config.toml
n_layer = 13
d_model = 224
n_experts = 160
experts_per_token = 8
d_expert = 64
d_shared_expert = 0
activation = "squared_relu"
moe_layers = [1, 2, 3, 4, 5, 6, 7, 8, 9, 10, 11, 12]
router_score = "sigmoid"
normalize_top_k = true
routed_scale = 2.83
balance_loss = 0.0132
balance_bias = false
init_std_router = 0.00624
lr_router = 0.000709
vocab_size = 17024
norm = "rmsnorm"
norm_eps = 1e-06
tie_embeddings = "early"
optimizer = "muon_variant"
lr = 0.00611
beta1 = 0.95
batch_tokens = [32768, 65536, 98304]
seq_len = 256
train_tokens = 370900000
steps = 5942
dataset = "wikipedia_en"
Below are experts of layer 8 (counted from 0) of a mixture-of-experts language model. Rows are named router (the router's row for the expert), up (a neuron's input weights, with its number), down (a neuron's output weights, with its number) and show model dimensions 0-223. Each number is 200 + 40 x the weight over its row's rms, rounded and kept within 0 to 999.
Before each expert's rows: "comes before" lists some tokens at least twice as common just after its tokens as in all text; "gets" lists some tokens that make up at least twice as much of what it gets as of all text. This comes from a sample of Wikipedia text that the model never trained on. Tokens count by the router's weight.

# expert 69
comes before: "0", ".", "9", "8", "7", "6"
gets: "1", "2", "0", "3", "9", "8"
router,230,205,217,210,208,209,210,215,232,205,246,184,249,270,184,189,196,230,198,226,159,190,225,226,185,233,166,143,256,181,157,188,329,293,245,267,212,118,55,203,170,166,215,258,205,243,202,155,190,216,218,240,237,172,191,200,283,252,237,194,233,230,158,257,221,234,229,212,231,189,185,244,243,170,180,229,269,252,244,195,210,182,234,195,174,158,167,184,201,289,263,122,258,170,174,236,172,234,164,185,244,172,193,237,211,203,137,234,143,180,243,178,146,212,234,229,191,210,176,196,194,112,257,282,252,224,151,241,172,170,182,210,228,249,150,148,186,207,113,243,148,208,205,188,201,233,191,156,110,241,193,115,235,204,174,187,300,151,237,174,225,171,170,229,149,175,257,214,202,231,196,127,210,193,106,230,236,205,208,216,225,205,181,254,239,200,213,235,203,208,165,202,136,222,235,227,162,259,192,229,209,178,142,167,137,154,169,174,207,216,208,167,267,219,171,153,182,220,238,166,261,179,156,212
up0,228,282,179,184,200,194,218,208,138,224,192,149,199,237,165,169,178,184,183,240,223,195,216,205,182,175,211,239,155,183,122,225,249,159,179,182,215,233,105,146,200,232,170,188,227,124,186,223,259,208,180,174,168,151,205,182,171,194,241,165,209,269,254,265,130,190,186,201,281,256,174,232,195,165,176,221,276,231,211,144,208,168,160,173,232,210,248,235,233,227,219,200,183,175,216,262,178,175,176,111,223,139,166,179,174,182,206,204,201,175,277,191,174,216,218,232,184,145,140,179,172,167,209,236,266,184,100,175,207,174,256,206,172,235,213,183,183,256,167,252,145,140,199,198,166,278,212,125,133,259,172,154,233,202,194,212,132,194,208,155,207,106,196,162,179,197,242,217,246,220,117,168,168,152,191,159,108,200,244,185,235,186,181,221,218,216,198,204,263,278,208,261,171,234,146,166,241,281,233,187,170,155,157,178,179,180,218,129,155,142,270,229,293,159,167,136,174,195,188,183,306,144,190,193
down0,200,120,201,233,120,269,211,244,247,146,222,177,192,207,158,192,156,226,195,248,177,172,187,230,168,176,204,191,215,190,152,186,239,189,204,141,200,260,171,224,229,192,224,152,143,264,153,214,185,219,183,219,133,150,172,164,177,188,130,167,204,146,171,151,172,192,260,246,58,144,210,161,308,168,155,159,206,240,238,178,150,185,217,179,170,140,146,225,248,225,219,193,193,183,169,141,155,205,249,184,132,238,255,218,218,239,212,144,228,214,232,215,205,102,171,205,216,155,347,208,226,185,182,143,227,176,191,169,156,244,192,183,187,193,178,221,180,179,176,223,155,222,214,230,220,227,216,220,191,246,325,199,205,245,273,185,238,221,161,251,142,160,201,280,179,238,225,211,258,153,227,199,189,207,209,242,215,245,157,249,187,208,171,138,258,209,251,171,183,197,154,127,197,155,247,179,196,233,137,189,250,196,226,155,165,242,201,154,211,208,196,187,145,236,176,124,231,177,222,157,152,228,263,153
up1,186,183,149,213,197,208,286,197,239,302,188,265,198,190,266,191,271,155,228,134,169,262,235,199,157,178,227,200,221,147,196,215,202,125,222,186,170,193,171,223,239,228,189,204,141,205,89,208,185,207,214,221,230,183,230,190,206,154,209,172,224,201,202,200,239,230,196,197,257,257,273,182,114,180,157,207,175,208,160,201,196,237,163,211,138,217,232,230,301,235,270,208,245,197,175,209,230,175,189,235,169,181,193,234,185,201,266,151,158,176,215,206,126,218,207,221,202,127,140,267,198,163,218,205,244,232,210,211,299,177,214,212,271,198,117,115,267,219,190,219,237,235,240,197,142,198,228,262,149,254,183,173,258,164,188,217,192,130,247,139,138,197,214,200,194,140,255,212,199,157,220,181,203,256,174,170,257,161,242,243,181,183,194,286,152,176,173,192,86,168,205,189,219,240,260,145,187,177,301,186,209,185,170,194,167,169,159,210,204,181,152,154,270,249,226,185,189,146,226,245,252,192,182,128
down1,257,238,212,179,244,140,204,132,217,202,267,194,76,213,208,190,205,236,163,139,140,215,136,146,150,194,208,183,137,245,224,243,208,179,165,169,218,204,173,235,113,235,195,179,211,261,203,197,198,173,215,209,191,240,233,244,192,199,220,270,166,149,253,195,152,226,217,251,217,187,211,179,177,175,258,164,223,197,175,225,233,224,245,225,137,153,209,212,255,199,214,241,202,282,172,255,182,225,173,272,275,150,260,227,138,210,202,200,206,192,214,197,138,172,92,215,189,215,179,109,127,185,185,225,182,163,221,253,186,191,193,170,232,240,150,221,249,281,228,189,155,219,197,181,172,117,232,281,128,193,235,139,196,141,237,231,227,104,235,201,160,225,218,243,212,264,230,187,217,239,254,241,240,144,156,150,182,156,211,118,200,177,228,242,191,208,195,140,195,192,185,218,165,164,166,291,174,160,183,152,241,225,170,181,142,242,220,215,156,141,168,167,219,186,163,208,179,120,155,133,154,194,218,230
up2,304,209,201,168,190,268,211,177,243,187,214,175,245,223,216,200,209,153,169,269,250,201,219,198,194,177,216,200,206,132,237,191,255,261,138,227,259,152,186,214,139,308,193,178,189,250,200,212,137,130,146,230,234,210,178,172,262,227,206,186,229,222,211,264,184,209,180,150,189,258,204,195,220,179,172,217,159,198,220,220,214,174,152,208,239,103,192,260,188,212,182,141,225,157,209,245,213,226,150,138,143,163,125,273,233,114,163,151,213,161,273,126,230,232,195,232,142,186,268,250,175,205,220,171,284,179,194,199,254,177,202,195,208,166,243,185,162,237,196,208,180,244,234,191,151,208,174,101,187,172,244,166,277,228,228,275,237,173,191,227,236,196,219,232,206,136,239,195,205,284,177,216,220,268,139,214,201,217,242,195,243,211,216,241,225,224,198,210,291,220,183,214,170,172,153,206,193,144,190,227,182,312,174,257,128,227,211,154,209,213,253,190,289,185,160,125,187,231,157,206,180,187,155,148
down2,221,204,197,195,177,159,172,241,244,205,150,196,158,124,216,213,210,287,231,291,277,208,219,187,230,181,159,221,247,225,169,208,238,230,252,188,165,259,167,269,199,129,123,212,189,168,225,127,217,239,180,172,193,180,255,211,159,180,182,246,211,265,176,234,193,125,167,201,239,201,222,208,202,265,215,137,266,230,123,241,162,200,166,154,161,169,235,155,176,199,177,244,228,253,218,177,248,147,225,257,176,239,180,195,145,197,235,159,198,198,240,169,199,185,245,208,180,210,210,230,178,234,145,170,252,270,225,169,169,184,156,189,180,155,246,221,213,235,161,193,156,164,169,108,131,180,253,153,175,241,131,244,144,149,240,213,187,211,263,171,203,240,233,190,220,193,203,183,194,183,228,141,186,171,215,275,238,202,255,195,137,177,263,199,179,182,210,165,173,182,254,308,253,201,187,233,151,157,176,81,260,207,271,191,237,167,217,148,105,191,232,233,234,204,180,111,182,223,199,186,295,242,235,223
up3,145,228,168,221,253,203,245,230,219,191,169,191,222,227,178,217,157,240,267,238,195,142,197,217,280,122,165,126,233,194,223,216,236,181,202,260,124,188,184,175,209,166,263,207,193,171,207,166,215,220,193,162,271,175,181,234,202,237,234,152,232,154,116,228,177,208,223,184,243,176,207,233,229,168,198,147,118,210,239,212,223,137,221,200,201,186,216,188,198,191,258,191,157,217,172,222,156,185,142,253,220,250,154,284,193,208,187,146,213,167,171,203,219,160,199,230,215,166,207,143,263,224,220,250,191,130,228,296,154,149,237,251,167,186,185,224,157,134,270,230,161,201,155,254,186,241,150,240,197,211,150,149,217,204,217,179,230,171,281,127,200,179,145,213,200,175,162,216,191,267,169,161,200,151,123,201,232,301,231,192,150,203,217,165,215,257,250,201,155,167,197,237,205,145,191,229,204,299,162,208,131,197,144,306,177,183,208,258,250,79,207,149,197,163,113,193,172,226,247,171,263,217,218,189
down3,162,200,255,224,247,187,267,212,172,208,167,178,234,184,242,259,183,224,151,138,246,167,125,169,234,132,220,110,227,196,260,163,164,259,154,222,191,225,249,175,200,195,266,170,174,199,183,141,175,218,255,242,241,234,197,132,156,224,134,185,98,145,189,234,158,173,147,180,258,269,225,235,199,226,217,225,243,182,256,185,248,147,181,226,168,284,109,203,195,173,229,220,188,157,293,182,175,214,170,137,219,231,204,114,193,259,175,197,217,226,224,74,209,199,238,267,188,214,185,235,250,236,162,250,164,202,187,265,247,225,229,201,212,229,196,134,212,138,189,171,230,253,232,182,260,236,159,200,154,149,210,211,237,237,182,195,183,205,277,285,159,173,213,237,198,230,202,249,234,226,220,229,166,232,162,181,256,189,182,180,201,186,185,225,169,210,163,176,194,186,216,237,264,246,213,157,192,150,240,225,266,214,204,140,204,273,239,171,196,169,215,226,236,171,186,287,208,247,195,215,163,257,109,155
up4,192,175,212,180,212,216,71,216,213,201,257,208,238,213,219,263,165,173,262,189,226,251,198,146,168,200,212,198,195,117,182,149,217,227,285,205,163,167,180,187,213,225,167,273,173,190,254,172,182,226,216,176,195,201,192,149,217,252,237,265,215,118,228,253,189,242,210,185,177,219,242,264,249,149,200,222,204,131,204,240,224,172,237,166,206,165,225,132,221,175,226,232,242,240,80,287,163,227,169,204,224,177,173,177,298,228,176,185,235,179,293,196,137,250,246,218,194,247,149,250,155,258,203,257,240,187,222,185,276,149,125,165,217,218,242,204,256,246,140,206,182,173,84,212,218,159,185,231,177,191,189,211,224,187,203,141,224,247,227,233,192,185,124,199,128,184,189,154,203,182,216,217,210,173,166,199,183,267,246,173,194,172,178,213,133,195,212,196,217,185,199,213,130,154,165,210,164,218,265,182,182,150,277,236,283,159,143,181,208,160,179,210,264,287,198,201,223,168,168,118,173,168,187,190
down4,186,199,139,282,201,170,112,250,174,268,148,183,154,168,212,218,230,185,192,229,218,193,200,185,164,193,220,170,233,174,209,183,166,269,212,212,150,66,231,210,184,221,187,219,214,208,246,129,199,240,128,166,218,226,183,116,226,213,171,231,223,141,148,237,223,235,193,208,268,171,166,265,223,209,174,210,155,202,209,212,248,243,197,161,193,170,229,183,238,213,231,230,227,209,144,244,204,268,214,251,261,172,219,177,151,166,265,225,200,100,261,128,182,167,248,141,200,213,190,221,157,278,170,157,264,212,221,194,107,147,183,220,153,233,173,150,143,251,194,183,242,237,173,189,220,229,151,157,223,192,117,223,190,220,239,216,271,208,268,225,156,255,248,258,167,238,138,157,202,204,208,196,187,206,151,181,161,236,141,199,264,224,186,254,197,150,128,182,219,190,237,136,250,219,213,179,315,240,226,211,251,170,164,162,254,190,193,192,171,204,263,182,192,166,167,245,189,181,281,237,185,170,173,133
up5,222,211,185,153,196,229,105,224,179,209,231,164,237,263,230,230,143,227,244,178,151,247,228,233,246,204,223,214,133,133,190,235,260,151,232,199,275,138,214,216,222,229,230,257,199,192,216,146,228,205,212,235,228,205,197,229,198,257,289,199,201,120,228,247,214,180,201,164,193,211,141,169,146,159,199,122,242,186,146,225,183,185,195,213,120,248,204,161,179,206,203,117,238,114,180,166,184,144,200,183,224,193,282,154,263,258,197,245,124,204,173,218,128,168,242,235,264,146,191,211,168,169,236,185,253,201,108,216,154,207,232,214,171,109,223,255,182,257,201,160,123,155,168,244,223,211,188,181,194,232,134,243,224,137,198,219,176,196,74,223,229,154,241,168,177,261,225,197,177,178,210,203,196,178,154,205,234,176,229,235,226,197,199,211,212,192,222,224,188,238,175,171,203,189,316,170,235,165,159,214,276,176,163,131,184,159,161,123,256,216,174,213,211,247,205,221,184,243,194,219,165,229,146,278
down5,214,200,258,285,165,219,178,180,191,261,244,206,198,102,202,137,188,168,187,245,186,234,211,275,285,212,192,256,169,219,121,185,190,182,185,198,173,203,159,260,222,269,168,180,187,118,288,195,165,220,197,160,176,208,171,238,195,205,201,293,208,193,245,179,207,138,219,185,213,209,171,209,236,232,191,193,217,196,155,195,164,163,218,124,217,128,211,252,176,165,121,195,133,226,247,224,256,182,205,278,173,144,171,164,171,151,190,199,122,228,227,218,297,155,228,197,188,263,163,148,200,197,158,161,227,161,237,138,158,184,298,208,191,237,164,224,185,266,200,190,201,157,244,237,138,196,187,152,185,120,227,154,165,216,230,254,186,276,140,161,162,259,147,190,174,226,244,115,245,238,196,250,169,175,284,206,147,169,171,182,194,141,191,158,131,215,193,124,241,150,224,162,256,153,238,163,223,161,157,186,193,211,214,196,231,166,242,221,153,168,237,235,148,178,208,238,159,208,193,173,171,195,168,172
up6,180,251,191,158,209,215,164,206,224,200,235,188,137,289,151,212,207,244,212,200,233,187,147,148,237,222,120,167,240,224,199,207,230,135,208,173,240,158,196,158,210,200,190,237,206,234,190,155,248,188,248,198,182,214,144,220,204,209,223,163,172,271,203,205,238,112,233,273,215,233,133,154,167,205,290,211,197,175,183,186,204,192,232,317,184,231,293,156,188,202,250,189,198,161,205,175,237,256,154,195,144,164,169,166,154,223,230,253,217,115,203,191,249,178,157,265,194,181,208,324,275,224,201,176,211,169,257,170,149,149,231,187,154,216,274,224,183,142,190,249,206,243,178,114,227,193,255,221,202,286,166,207,207,172,238,161,187,200,193,190,279,228,244,185,232,233,222,196,175,295,157,243,146,141,204,193,95,167,192,260,232,199,158,150,206,165,215,220,121,197,189,204,196,175,210,245,133,141,195,239,239,161,195,184,240,250,220,146,155,184,130,230,237,243,203,210,142,229,166,265,198,216,184,177
down6,261,135,230,187,108,233,170,194,204,153,160,233,208,202,232,213,169,285,216,226,288,215,109,186,257,185,267,204,144,187,245,202,185,166,194,188,182,207,229,240,190,146,259,134,176,207,213,237,176,138,157,268,163,235,236,240,176,209,219,219,146,205,153,206,236,210,169,174,150,270,190,263,210,206,272,200,215,197,174,198,205,149,213,145,263,223,196,285,231,269,206,186,129,164,198,243,211,175,138,232,151,201,128,185,155,215,260,256,202,206,217,277,237,156,223,158,203,162,156,203,305,224,261,207,201,259,225,174,200,294,221,221,173,193,241,194,135,245,205,150,239,149,204,230,219,261,148,265,236,212,229,250,150,194,281,138,167,198,235,194,245,170,170,222,198,187,161,207,186,200,147,181,221,252,203,214,150,256,167,184,216,164,140,199,234,179,231,190,240,176,196,287,215,252,247,216,214,226,188,229,213,243,251,130,235,202,176,156,250,220,160,216,210,150,163,170,219,237,210,215,242,91,251,167
up7,140,218,219,215,177,135,225,211,194,253,189,252,197,202,183,215,210,194,242,272,218,197,209,161,253,187,130,259,251,203,208,171,213,221,189,198,129,213,180,213,226,179,143,170,184,350,216,248,203,231,228,177,168,186,177,254,193,219,183,224,198,219,189,131,261,190,234,229,202,196,185,246,180,227,232,144,219,223,207,187,199,236,189,266,161,242,157,191,176,261,176,194,238,174,131,173,208,190,194,198,151,109,218,222,250,270,122,186,195,245,206,163,158,246,198,227,150,189,272,225,201,225,124,118,267,240,135,200,242,194,223,216,113,246,191,177,198,187,166,166,171,224,146,163,157,286,212,152,179,272,221,177,122,190,208,225,228,180,176,273,168,231,252,208,173,199,136,196,175,196,152,200,164,146,149,210,171,158,242,172,283,218,114,138,200,237,215,213,158,275,154,210,181,206,204,234,230,214,190,255,166,185,178,281,242,281,135,197,185,166,147,199,224,247,129,128,189,201,218,189,137,201,270,256
down7,188,184,191,189,228,251,286,248,233,206,202,249,246,254,207,143,171,126,213,139,173,186,279,166,167,180,210,228,132,152,194,208,169,236,197,162,119,139,258,214,265,133,168,186,240,263,201,251,162,217,239,113,152,207,233,203,253,220,153,198,221,206,195,233,268,159,199,230,186,236,123,220,240,186,146,221,197,173,209,292,96,237,177,255,207,165,183,266,187,186,205,183,118,140,202,207,150,290,185,134,187,126,191,214,232,155,189,221,189,215,151,146,237,145,170,245,138,190,180,224,242,168,248,242,264,261,269,180,269,259,211,250,206,150,203,178,150,155,144,257,222,171,238,157,142,162,146,197,189,204,170,225,216,197,194,246,182,214,196,170,262,144,187,257,174,156,182,121,202,240,195,273,229,227,200,226,206,212,189,153,204,202,189,236,155,172,167,207,181,141,251,193,212,208,212,193,242,198,230,242,210,253,199,231,226,187,246,180,170,222,229,180,178,225,267,151,133,206,222,213,175,146,136,151
up8,144,205,170,259,170,240,205,289,272,212,256,124,171,223,207,132,209,176,265,183,210,222,216,161,209,209,215,222,164,170,75,226,263,239,208,189,199,202,157,148,142,150,118,156,244,193,232,161,107,115,236,255,180,222,203,181,189,144,154,210,235,227,200,225,175,156,248,271,143,207,229,154,201,217,199,160,263,188,205,251,190,198,197,222,177,158,106,212,192,231,236,169,223,159,153,230,190,210,178,162,194,180,169,288,187,209,214,228,227,222,244,283,96,237,225,207,220,244,161,183,258,156,229,230,269,212,219,183,250,164,105,128,206,135,141,182,256,150,252,254,150,197,293,226,166,220,189,146,163,182,206,204,248,204,182,173,182,134,165,159,239,261,196,164,248,172,227,238,252,212,216,200,262,166,165,187,180,219,190,168,217,208,190,252,173,214,227,190,153,210,165,241,206,166,186,228,206,201,234,185,253,162,166,239,225,189,157,168,131,240,191,181,262,201,199,162,162,153,148,173,194,212,146,216
down8,242,227,227,217,235,227,169,180,203,138,225,180,202,198,188,233,280,200,246,228,283,212,212,239,157,177,254,173,211,159,131,253,233,191,165,265,147,190,177,183,199,258,137,278,225,194,179,186,185,110,190,221,177,187,206,151,148,264,270,131,191,213,197,212,187,210,264,153,216,105,173,173,196,166,204,200,174,238,201,210,174,192,195,140,183,179,201,219,170,224,228,220,206,184,187,225,261,155,285,243,151,175,232,138,230,148,207,201,249,176,137,201,255,226,210,216,152,227,225,195,219,254,125,96,179,157,208,184,242,227,159,215,259,192,308,171,147,162,165,254,233,274,176,208,134,201,243,205,221,238,202,150,175,240,159,162,220,229,280,198,163,223,292,119,201,176,204,189,220,131,232,184,213,186,230,244,260,185,250,134,160,152,162,172,212,152,248,193,221,168,176,199,197,159,221,182,178,187,148,196,254,154,228,150,233,146,162,226,212,125,206,189,237,210,159,155,187,185,190,265,97,250,231,137
up9,295,248,172,238,180,127,190,208,196,230,233,146,199,284,157,240,110,203,216,180,280,284,256,147,181,184,202,234,181,124,170,225,192,256,207,182,289,154,196,151,180,160,164,203,177,241,161,97,241,234,161,173,214,149,255,244,195,208,166,163,272,188,194,194,174,151,180,176,176,244,178,141,176,261,153,215,231,182,250,193,166,206,224,189,172,247,162,244,245,237,169,200,242,158,224,231,152,215,229,276,228,114,150,242,225,239,181,128,175,190,142,180,149,213,132,189,235,190,178,209,199,232,148,277,175,217,247,161,174,211,195,185,170,236,134,194,240,190,178,219,156,203,181,230,269,213,264,232,119,237,159,174,193,221,237,233,197,181,264,202,234,168,231,249,215,197,198,251,258,238,170,163,210,144,194,163,186,216,144,288,176,185,216,186,213,225,222,216,195,189,243,185,152,256,250,143,255,274,195,163,173,169,165,212,160,239,212,118,215,153,221,188,280,229,217,193,161,222,153,168,146,143,186,163
down9,136,216,242,116,237,162,181,193,242,160,218,120,221,155,240,232,169,261,245,201,258,149,202,161,213,228,274,186,137,210,224,189,244,187,177,209,88,180,182,235,259,258,224,267,177,178,211,248,202,208,161,220,161,215,151,140,198,166,222,188,243,142,147,117,188,182,236,213,230,181,174,253,124,161,176,200,103,169,201,188,266,158,240,200,276,187,201,235,273,306,153,185,135,209,208,180,157,226,177,205,115,202,121,258,222,261,169,184,186,210,137,184,212,160,209,233,248,148,152,259,154,177,268,189,147,270,155,179,208,179,194,232,222,160,171,167,226,192,146,194,191,249,231,266,228,156,209,212,236,166,191,141,214,185,217,198,178,182,185,244,165,147,171,236,142,266,164,197,231,267,205,192,174,175,213,193,178,160,178,244,214,178,188,200,258,161,196,188,197,162,208,245,245,163,292,148,264,198,208,201,195,210,180,248,236,267,203,168,221,200,185,142,276,159,184,186,248,144,218,259,190,174,195,170
up10,257,157,178,144,232,215,264,255,180,207,209,212,216,254,235,254,204,205,92,210,206,162,223,98,198,200,183,170,195,215,213,221,191,189,216,210,255,124,144,189,169,185,232,203,205,147,161,132,251,167,189,225,253,172,156,186,241,239,199,99,188,229,205,181,139,208,228,228,191,245,172,156,205,231,160,152,271,214,264,178,205,202,148,209,178,213,199,214,237,151,233,185,189,176,192,154,250,250,198,204,186,248,203,168,242,211,181,162,194,188,143,154,259,161,204,169,179,261,182,155,209,134,171,215,176,184,232,198,170,226,214,259,194,294,212,154,68,299,258,165,273,259,196,181,262,201,188,199,295,219,160,169,201,276,192,205,208,218,141,161,115,233,186,142,176,154,120,171,215,240,176,222,193,226,108,149,200,230,145,223,176,221,262,142,222,203,195,190,175,261,262,159,200,242,301,150,209,155,192,177,259,233,234,196,156,202,237,190,231,193,208,198,248,164,233,209,147,192,192,163,259,210,205,205
down10,245,149,160,199,228,184,237,237,176,230,265,268,221,161,257,185,230,202,181,275,259,141,170,184,224,242,185,207,166,201,188,163,197,160,255,256,161,250,228,217,197,258,226,194,230,236,231,263,240,253,228,160,166,219,197,236,176,239,207,279,199,234,204,201,159,162,188,231,259,240,186,235,206,145,197,275,125,190,187,201,211,239,216,175,209,198,291,180,200,172,126,208,238,137,114,156,272,172,200,238,218,277,192,232,183,213,196,184,173,240,242,151,167,192,279,241,230,223,183,221,252,209,162,206,146,165,166,243,253,145,200,207,175,173,157,215,200,148,151,131,135,171,246,145,261,177,254,215,251,237,173,262,115,212,233,195,163,203,271,203,188,93,150,185,219,189,135,208,179,209,190,180,131,220,161,243,170,265,212,175,246,219,236,198,248,235,153,249,109,222,166,223,227,187,175,185,173,256,235,171,125,174,166,268,202,200,145,169,228,280,255,183,233,204,248,109,224,189,219,185,172,184,208,164
up11,175,171,169,200,237,185,197,181,260,142,200,201,240,156,247,209,240,259,232,212,155,148,177,156,219,228,166,153,187,219,217,200,261,250,191,218,257,191,285,211,192,202,191,194,154,242,191,217,181,256,111,211,192,137,212,172,123,281,213,217,152,203,216,163,218,229,151,279,223,204,199,223,208,241,186,117,138,262,177,293,189,195,183,198,206,231,191,275,191,204,227,173,203,165,109,196,217,212,170,191,249,256,241,194,240,216,205,265,275,126,152,232,147,145,205,257,272,225,171,274,228,230,192,212,298,299,195,268,141,225,158,203,151,184,171,232,217,174,187,211,142,127,158,269,140,170,202,246,145,226,149,149,249,175,227,119,215,173,206,230,175,165,173,196,234,183,225,203,244,193,153,140,206,157,212,144,186,120,127,191,227,192,213,235,271,230,155,207,174,227,253,198,142,201,254,203,215,171,212,181,221,215,157,228,297,188,199,180,192,259,192,192,215,129,242,169,162,161,189,213,174,193,218,209
down11,174,222,183,176,151,228,167,227,192,215,226,195,168,194,216,200,219,158,183,203,158,276,165,224,186,198,118,151,163,198,175,224,217,232,170,184,187,181,240,253,241,250,199,210,174,196,190,152,273,129,284,271,189,246,243,226,148,205,116,212,187,205,185,183,239,257,189,152,161,237,154,207,192,250,207,206,239,185,219,117,145,234,187,231,219,143,223,129,240,231,222,166,126,231,236,183,197,209,202,208,222,246,241,193,155,161,191,151,179,217,180,214,176,194,210,203,206,298,199,280,169,304,153,177,187,255,114,204,213,216,214,279,236,112,177,204,284,236,205,228,238,259,181,328,233,176,212,212,236,210,166,140,198,183,133,180,189,148,281,136,259,192,210,207,174,167,132,177,163,191,160,220,217,204,249,215,196,164,172,163,207,158,198,197,233,195,151,243,218,138,129,154,127,209,176,184,268,194,222,126,160,185,226,167,214,219,175,245,256,202,250,170,182,257,197,186,267,224,212,87,154,205,187,173
up12,219,203,216,224,167,257,198,215,222,193,125,186,223,171,189,138,168,151,194,182,205,216,217,260,159,233,205,232,198,196,182,190,246,230,245,189,225,213,137,161,179,262,237,212,159,229,156,189,203,148,185,193,165,256,293,178,197,192,182,231,199,145,153,199,215,194,215,231,200,260,144,147,202,148,159,218,170,267,237,208,233,160,230,181,207,240,188,145,171,165,257,207,216,171,164,200,197,188,202,221,281,231,214,227,184,174,216,136,168,173,220,175,246,265,130,207,231,256,193,215,233,223,225,247,284,139,139,172,255,167,184,228,257,193,161,212,205,249,183,244,160,135,178,233,268,266,194,220,182,159,237,152,82,159,214,180,238,111,198,221,204,172,180,167,173,248,229,319,177,228,194,180,148,175,229,181,174,148,174,230,144,251,204,256,119,257,154,313,163,216,96,258,209,230,237,214,110,231,231,129,154,225,163,219,215,262,218,186,201,260,194,230,199,170,223,171,154,269,255,175,192,173,213,147
down12,179,219,233,181,192,217,128,210,249,226,203,117,206,265,180,267,206,186,149,133,227,153,199,215,193,278,191,205,155,209,226,184,246,192,176,157,169,239,266,123,198,167,207,207,182,247,254,188,236,239,246,254,205,283,187,208,260,182,262,63,204,214,188,210,166,251,266,156,236,193,208,199,184,268,217,187,212,220,152,249,146,212,225,284,269,219,218,191,173,246,146,166,220,228,206,210,141,206,208,191,228,262,146,198,216,222,236,206,181,248,231,236,168,266,140,235,211,222,200,212,218,229,219,247,200,213,231,205,166,200,230,213,204,193,187,226,289,212,269,180,178,191,135,227,215,273,219,178,197,244,205,231,172,135,214,166,155,195,149,239,211,257,182,204,182,165,147,205,150,196,212,178,130,186,217,150,204,197,231,251,215,164,299,166,160,213,197,218,193,279,90,234,119,286,270,202,133,232,213,205,133,190,247,189,224,255,271,201,282,208,212,173,243,231,253,181,145,254,185,186,145,213,204,226
up13,213,296,256,243,182,166,228,155,163,226,271,103,271,225,251,218,197,204,270,220,214,203,235,189,249,170,175,174,167,176,184,178,209,204,249,223,200,127,219,157,190,177,215,193,209,199,204,257,189,111,207,186,272,214,198,194,257,157,187,143,186,271,208,266,202,207,235,265,216,201,220,182,157,240,236,169,176,184,244,202,218,281,219,280,179,153,220,258,238,253,212,168,166,183,214,204,310,233,209,204,163,218,162,172,131,230,106,258,204,203,193,216,196,154,153,252,208,197,238,193,179,236,100,184,254,249,182,221,210,176,248,200,265,258,167,178,167,211,188,164,237,169,244,140,220,311,144,160,222,203,207,249,290,110,160,153,197,184,201,221,219,227,160,244,205,262,276,172,199,184,257,236,231,177,182,212,271,200,179,225,226,182,202,199,280,246,143,230,240,169,187,207,172,249,222,236,164,184,209,200,214,214,197,203,204,245,211,237,201,209,244,104,299,242,171,212,223,201,224,232,219,177,244,151
down13,160,220,237,252,147,115,139,165,117,236,225,230,205,143,193,169,145,123,178,234,143,228,176,190,236,194,222,237,184,212,105,158,201,155,143,145,254,209,210,252,268,223,172,166,267,201,184,143,209,174,173,153,238,212,209,168,171,190,169,201,181,245,223,173,209,226,206,236,220,226,231,172,135,169,221,198,164,204,178,209,131,210,188,228,259,218,206,223,200,215,218,231,287,212,201,177,193,228,247,186,227,230,218,297,185,211,234,217,139,199,207,194,240,193,155,181,238,232,240,206,215,217,257,219,183,188,255,232,171,250,187,218,208,188,133,239,269,188,190,106,141,165,221,220,244,154,167,211,139,182,132,195,164,210,231,262,125,230,190,229,138,275,170,120,257,268,158,162,198,136,238,202,156,156,108,259,172,143,240,232,141,231,201,239,183,111,243,219,200,133,175,218,209,218,223,266,158,203,176,180,152,137,227,215,214,164,207,236,163,164,197,152,133,193,167,267,149,207,228,223,204,202,237,300
up14,180,149,268,262,233,266,173,227,218,165,198,184,260,179,203,178,229,161,149,227,151,227,217,245,224,175,288,236,256,211,208,201,273,159,142,191,220,139,166,191,149,217,208,208,221,146,152,216,226,189,214,228,208,188,195,270,197,233,288,237,221,257,111,206,194,263,173,261,216,232,122,181,287,149,255,210,238,273,229,113,189,153,191,157,181,197,135,200,256,282,215,156,227,173,239,187,185,193,155,226,124,162,178,210,199,212,150,264,182,134,172,173,168,178,231,206,93,203,176,245,134,182,220,171,309,211,182,170,190,208,140,214,183,224,275,245,162,207,214,261,208,253,194,157,177,213,204,157,255,216,131,165,208,259,208,169,174,162,225,229,278,264,185,237,201,199,214,184,211,182,247,160,216,261,117,214,213,216,232,177,328,179,179,193,257,201,155,209,214,212,182,136,179,194,187,214,186,203,207,205,228,198,205,228,199,149,186,91,225,210,209,185,210,211,223,219,215,138,213,177,182,211,160,158
down14,206,245,131,171,134,257,185,164,251,253,176,265,242,231,194,159,205,178,173,151,180,126,191,209,173,262,177,195,190,208,264,204,136,231,231,158,262,178,245,207,203,193,212,198,191,223,241,196,162,146,137,217,223,191,277,173,221,219,217,203,240,156,188,147,178,246,270,210,217,195,240,224,188,172,241,220,203,155,226,240,294,149,184,234,247,207,197,182,175,158,225,217,184,260,240,158,208,181,159,291,263,148,233,210,193,200,162,123,224,175,174,173,240,160,133,291,192,219,251,125,268,198,196,168,161,213,198,212,208,273,212,263,248,239,221,206,210,169,260,102,206,236,149,204,245,232,239,176,151,213,167,136,159,203,145,129,208,167,250,174,224,227,259,139,165,197,222,254,232,214,245,229,274,235,195,231,208,190,145,203,144,265,231,281,223,186,263,207,204,213,199,280,190,230,209,202,171,189,258,116,136,201,222,120,253,184,121,191,226,232,237,176,231,244,194,206,144,209,223,158,223,227,182,262